{"experts_per_token": 1, "d_shared_expert": 0, "hidden_act": "geglu", "balance_loss": 0.00238, "norm_eps": 1e-05, "batch_tokens": [65536, 131072, 196608]}
Below are experts of layer 2 (counted from 0) of a mixture-of-experts language model. Rows are named router (the router's row for the expert), gate (a neuron's input weights, with its number), up (a neuron's input weights, with its number) and show model dimensions 224-335. Each number is 128 + 32 x the weight over its row's rms, rounded and kept within 0 to 255.
Before each expert's rows: a language model's description of what the expert responds to. This comes from a sample of Wikipedia text that the model never trained on.

# expert 8
List and clause separators: commas, "and", "or", semicolons and ampersands, often closing a name or phrase in lists and prose.
router [102 131  85 190 103 100 147 114 137 123 126  97 126 185 167  96 141  97 118 112  96 109  95  48 125 186  79  85 125 137 106  78  95 126 116 136  68  69  99  77 160 146 143 122 162 107 122  76 136 113 109 128 119 123 106  88 107 171  75 115 176 195 145  83 167  77 171  88 142 127 113  53 112 150 127 122 116 159 212 148 106 132  93 151 147 185 154  42  71 112 118 119 184 163 103 153 114 158 158  83 185 109 120  80 113 129 122 160 142 104 158 169]
gate0 [153  86 150 117 119 151 195 132 142  60  72 158 150 116 148 100 110 143 156 150 162 214 148 132 112  90 153 158 179  86 104 133 106 158 190 121 130 144 119 136 156 162 117 129 117  87 126 111 157 116 136 148 142 109 152  63 141 114 164 186 146 155 149 143 130 126 165  98 104 164  94 158 144 135 138 136  77 120 117 139 155 133 128 118 127 119 148 125  86 127  98 117 130 135 104 141 194 121 107 116 124 154  71 179  85  90  88 110 116  72 169  91]
up0 [129  89 200 119  87  76 159  99 141  89  95 102 180 202 156 181 155 113 125  79 113 199 124 114  62 148 107 161 118  80  99  87 124 155 107 153  94 104 193  90 155  92 132  49 162 103 165 125 184 152 136 164  83  97 111  91 109 100 168 147 183 151 124 162 174 156 146 135  76 141 112 121 161 131 105 106  20 142 131 141 136  88 128  71 114  77 152  93 117 134  98 121 166 124 156 143 139 153 126 110 147 104 117  97 137  91 100 137  73  97 200  76]
gate1 [191 130 104 131 101 158 161 110 207 150 130 125 142  67  80 129 141  91 108  94 111 179 138 115 102 127 119 121 115  94 108 117 115 135 142  92 169 117  88 103  84 117 171 126 127 130 178 107  93 133  86  84 137 187 122 153 104 141 137 106  36 120 125 163 150 164 111 141 134 142 127 137 113 188  94  83 136 133 169 153 155 131 121 115 157 111 156  84 121  91 105 129  96 127 102 143  96 145 171 143  96 130 142 140 100 161 126 156 112 118 109 152]
up1 [137 176 166 124 124 110 130 139 133 147 147 167 147 163 124 156  83  60  86  70 176 117 112 117 139  92 129 102 119 155 111 156 102 152 152  52 129 120 119 155  98 124 122 153 122 127 139 112 126 155  71 110 129 193 135 118  96 155 128 171 119  94  87 110 128 107 160 153 176 125 131 147 131  97 145 145 186 106 146 110 120 115 156 117  97 186 130 140 137 174 162 107 113 126 122 167 131 164 139 112 108 155 113 114 103 153 116 170 153 140 175 188]
gate2 [126 107 134 174 136 138 177 164 118 124 137 156 167 186 118 114 147 135 123 114  99 163  84 133 111 153 126 176 116 131 211 156 117 207 141 113 120 138 232 111 142 123  84  89 116 165 164  67 166  81  96 154  92  82 186 129 128 179 130 121 124 119 159 144 159 148 153 123 144 106 143 163 161 156  97 186 121 106 141 109 143 129 121 166 154  63 149 164  98 143 151 142 128 157 165 143  99 198  88  62 137 132  65 112 130 161  98 164  52 117 119  81]
up2 [125 141  69 152 124 107 115 110 115 186  80 109 160 210 118 146 145 145 125  87 133 159 103 118 141  98  71 111 209 120  89 155 126 143 102 154  77 102 165 130 121 165  88 153 166 111 135  45 122 153  91 120 145 165 144 132 144 183 110  88 168 135  96 112 170 133 148 139 140 132 113 168 108 129 132 154 113 133 137  76 138 108  98 147 127 122 141 136 100 167 162  99 117 104 126 145 146 198 100  90 134 102 103 143  99 126 153  85 147 114 121 139]
gate3 [153 118  82 156  91 109 126 145  95 152  81 159  89  99 171 110 148 138 190 111 157 163 155 157 121 149 115 186 120 137  67 165  95 145 178 122 101 157 147 177 146 117 132 138  94 115 159 177 118  85 150  94 182  86 115  78 172 125 172 158 105 183 130 153  99 100 161 205 140 153 115 131  88 102 100 174  92 138 102 120 126 150 194 159 146 127 120 100 150 117  53 144 134 152 113 120 142 113  90  89 162 185  98 144 157 149 142 189 119  97 129  93]
up3 [138 150 196  77  91 189 110 121 131 102  64  89 136 127 110 121 170 157 129 195 114 120 104 188 157 110  82 180 165 115 200  64 120 141 119 157 160 181  94  98 101 103 115 143  94 185 161  95 165 157  69 128 182 118 139 104 159 151  98  90  61 142 173 146 108 133 158  92  76 154 120  67 165 136 130 158 150 154  92 152 116  98 115 178 117 102 132 101 101 143 139  94 174 149 173 172 130 123 136 132 118 102 144 140 137 148 123  89 152 109  59 122]

# expert 6
Pieces inside proper names and chemical or taxonomic terms, often after a hyphen or capital, like -A(damantyl), S(erg)io, El(ateridae), plus "as well".
router [108  97 121 187  65 138 139 103  65 111 102 178 147 139 135 110 137 137  80 124 109 107 135  44 162 151 110  79 126 149 116  86 174 118 179  93 120  75 125 102 164 167 107 135 132 142 105  94 109 100 162 138 150 153  91 125 172 141 111  80 154  90 144 116 140 104 150 145 122 127  56 134 119 170 162  85 109 145 134  92 157 125 154 108 164 171 161  75 107 109 164 124  95 129 115  99 184 108  92  87 103  97 131  76 169  99 116 119 119 154 134 131]
gate0 [103 156 173 231  80 174 111 129 156 153 129 142  95 144 121  69 131 140 140 116 131 128 152  93 134 154 191 109 175  95 153 171 149 105 145 203 149 118 199 136 135 120 102 105  95 135 179 103 165 100 132 146 117 137 150 151  96 142 161 115 142  26 143 128 121  93 108 134 206 193 104 132  62 173 142 178 168 193 125 120 136 132 141 132  90 165 125  64 152 162 126  76 123 101 125 105 129 109 167  84 148  77 208  83 117 159 148 144 140 161 187 122]
up0 [133 103 127 115 144 122 101 118 131 128 186 116 116 109 127 123 106 141 150  48 124 116  85 126 151 126 160 180 179 190 146 129  69 198  68 134 132  79 112 103  65  77 152 115  85 184 197 132 120  99 127 140  98 162  97 137  93 134 126 129 122 142 126 216 142 168 172 132 114 144 154 101 138 105 137 101 182 153 144  86 121 115  89 100 153  95 118 173  94 126 102  84  87 112 104 108  65  52  81 139  94 131 179 113 183 105  86 140  93 103 132 166]
gate1 [ 73  81  79 158 120 164 102 115 128  91 139 119 185 118 162 107 160 157 155 125 128 154 144  85 103 108 154 156 156  92 132 126 122 135 167 131  57 165  99 110 167 158 121 103 129 100  68  69 129 181 102 178 133  74 118 139  66 184 156 124 163 106 165 136 147 115 141 145 156  75 106 105 170 136  95 137  88 123 139 155 175 140 173  91  84 117 171  47 128 109 162 165 148 129  97 143 134 135  85 135 135 130 109 112  78 121 160 138 122 148 198 102]
up1 [155 122 105  76 112 125 129 156 138 149 101 136  95 165 141 121  91 100 112 139 136 108 189 154 110 143 118 142  73  59 136 136 128 112 151 131 159 116 128 125  87 102 139 146 128 167 142 152 161  81 195  76 155  88  98 127 179  81  85 139 134 176  96  89  80 146 112 186  78 193 113 117  86 101 132 151 140 115 142 128 102  73 136 112 133 110 117 145  92 151 148 103 181 153 192 128 149 119 163 139 144 166 129 192 154 142 121 130 114 138  86 135]
gate2 [113 204 177 165  60 125 193 173 177  97  58 147 136 147 148 149 101  75 200 150 172  67 131 136 105 193  77 142 137 106 133 201 101  94 137 104 166 158 180 161 157 136  95  58  72  65 118  75 109 132 126 138 117 160 119 119 118 148 183 143 164 103 138 137 177 107 138 102 119 135  81 107 135 143 154 100 148 104 182 172 132 121  88  80  82 127 147  67 110 131 183 131 141 109  96 140  82 123 148  96 109 144 152 165 102  97 141 152 110 161 144 156]
up2 [117 190 197 130  47 125 205 150 138 103  72 150 105 120 182 167  78  88 190 119 156  57 158 143 112 114 102 152 129  87 137 196 134 120 155 110 156 129 193 169 107 159 118 121 114  93 110 158 113  93 174  78 134 132  96 133 169 133 111  98 156 108 136 127 168 111 152 139 123 112 130 137 106  94 143 122  89 103 121 135 139  82 162 115  70 120  62  81 130 121 106 107 184 130  87 161  59 141 148 116  87 117 153 215 125  92 157 181 125 224 133  95]
gate3 [111 124  76 112 138  33 129 123  61 143  91 129  94 114 111 145 116  88 187 150 195 112 120  33 157 149 101  96 130 114 133  82 111 171 190 122 108 112 119 122 134 171 110 107 145  95 108 136 127 140  58 131 123 118 126 102 158 105  96  90 120 110 134  79 122 142 139 127 167 147 141 140  89 122  72  73 169 151 131 156 155 126 131 177 142  85 135 152 156 154  68 191 132 155 152 157 121 122 142  89 150 135 119 122 113 100 201 135 136 144 142 151]
up3 [ 92 144  71  95  69 129 132 190 102 112 102 142  78 204  85 162 106  96 112 165 132 160 144  90 151 173 179  76 235 149 161 171 131 154  93 175 148  98 173 101 135 158 153  94  70 139 102 165 115 135 132 111 182 126 130 103 190 144  89 130 200 103 161 108 182 101 137 156 196 105 125 137 126 172 204  86 110 114 110 130 122 103 102 195 159 143 116  91 114 144 106 144 149 186 137 126  76 142 148 116  98  84 112 124 123  79 120 139 100 196  42 106]

# expert 4
Section-heading markers == and ===, plus digits, percentages and table cell breaks in statistics, with some adjectives such as white, good, poor.
router [ 92 196 164 149  70 136 150 100 102 132 123 104 114 145 128 171 147 148 124 117 139 163  98 100 199 164 121  76 165 115 120  88 186 122 119 176 133 132 137 144  78 139 203  85 115 134  69 109 117 157 147 172 170 190 204  61 163 167 109 125 155 141 164  61 124 127 113 140 110 124  63 122  79 121 129  77 114  60 189  85  65 164 120 145 136 130 106 143 141  72  75  81 100 131 109 174 177 109 173 117 145  96 123 111 152 125 124 131 132 120  75 128]
gate0 [ 90 161 185 138 112 150 140 158 140 173 123 119 111 130 157  77 165 155  64 145 126 127  82  73  52 124 125 162 106 106  95 147 122 108 130 152 128 166 167 111 103  98  91 141  71  88 135 154 163 126 133 151  75 112 125 120 145 153 111 148 119 143  87 125 158 113  71 100 133 127 111 125 135 102  92 153 190 159 103 195 112 130  94 134  78  96 100 103 110 107  84 134 166  98  92 107 117 101 195 130 128 184 121  88 131 123 177 123 156  64 158 135]
up0 [104 132 190 109  96 119 125 215 133 119 108 149 130 107 114 131 129 175 112 131 157 123 136 186 114 146 127 166 135 125 202 114 108 178 131 119 164 134 150 114 148 113 128 159 160  98 176  88 182  52 156  84 166 165 126 176  92 167  81 132 107 146 138 181 138 131 121  63  87 134 119 118 119 123 105  96 124 150 132 107  87 149 163  96  98 140 152 118  11 138 131 122 119 108 133 192  92 153  62 170 106 146 109 169  79 147 169  78  82  34  71 125]
gate1 [137 143 138 164 147 130 128 111 161 159 106  91 109 150  87 135 144 144  93 126 115 163  74 129 180 130 133 131 128 139 154  77  70 161  47 112 140  72 174 119 155 167 164 116 132 172 120 123  87  79  87  74 132 161 135 116  96 125 156 180  75  95 116  76  77  92 141 107 161 161 112 129 116  85 134 143 122  87 139 132 162 133 158 155 218 150 114 103 113  66  79 113 176 182 146 154 125 113 130 138 124  81 127 103 156 143 112  68 130 181 117 178]
up1 [178  99  66  29 104  93 111 117 159 137 130 144  87 113 103 137 166 105 135 168 145 107 130 125  42  84  71 138 148 111 121 115 137 105 121 126 123 151 149  71 128  81 128 122 152 125 155 138 103 149 168 137 151 121  94  83 114 114 123 165 144 113 137 136 144 193  88  84 152 144 158 177 119 149 144  91 137 156  54  90 124 126 117 159 102 104 167  98 190 129 105 136 139 119 136 143  97 111 122 134 115 170 192 134 106 115 162 120 121 122 150 110]
gate2 [139 107 117 140 146 109 152 106 130 149 132 165 126  88 157 126  98  91 152 127  86 150 136 132 133 185 121  82 174 103 120 166 135 120 181 152 174 126  68 111  94 131 118 117 165 167 143 109 132 117 177 147 129 125 128 125  91 220 119  83 118 111  93 127 121 140 154  99 116 173  89 131  76 194 139 123  98 176 112 153 109 167 100 167 114 123  70 135 188 174 112 152 149 131 128  76 108 118 133 189 135 158 181 158 127 119 165 164 147 137 128 156]
up2 [134  80 116 120 124 134 114 131 106 101 127  88 124 124 130 150 133 114 138 114 131 161 124 111 105 130  65 144 105 127 124 127  97 112 166 158  81 131  55 112 103  53 139 144 173 184  58 139 140 159 167 148 157 100 178 110 146  65 153  74 152 153  79 118 151 113 154 106 125  80  80 146  83  90 107 139 113 147 130  82  86  75  72 143 119 164  65 152 131 166 161 157 114 162 145 101 140 189 158 146 142 116 137 102 115 155 129 131  62 166 116 144]
gate3 [165 164 136 128 118 113 149 119 134 155 115 115 135 117 179 130 142 140 120 137 103 122 128 130 155  68 153 116 181 156  86 108 173 152 156 106 105  97 180 116 173 119 140 179 165 139 165  79  99 186 160 151 128 140 190  82 169 119 113  75 140 135 105  39  90 163 128 139 164 111 142 155  90 131 135 150 181 106 142 180 160 141 121 101 188 177 160  99 131 106 166  88 184 125 109 124 166 118  81 134 128 149 145  91 143 149 152 142 159 169 145 134]
up3 [164 176 131 193  90 100  93 132  68 153 126  90 154 171 140  99 107 164  83 138 135 163 177 126 145 138 151 112 111 178  17 148 132 118 132 154  66 137  84 143 132 127 123 148 177 179 148 189 119 162 139 185 157 147 118 133 132  99 155 118 101 144 137  97  70 174 136 149  77 158 107 123 180  94  94  75 148 105 160 147 132  99  94 103 208 127 125 122  85  73 111 139 132 161 134 110 148 137  90  58 166 120 159 147 186 100  65  79 145 175 146 118]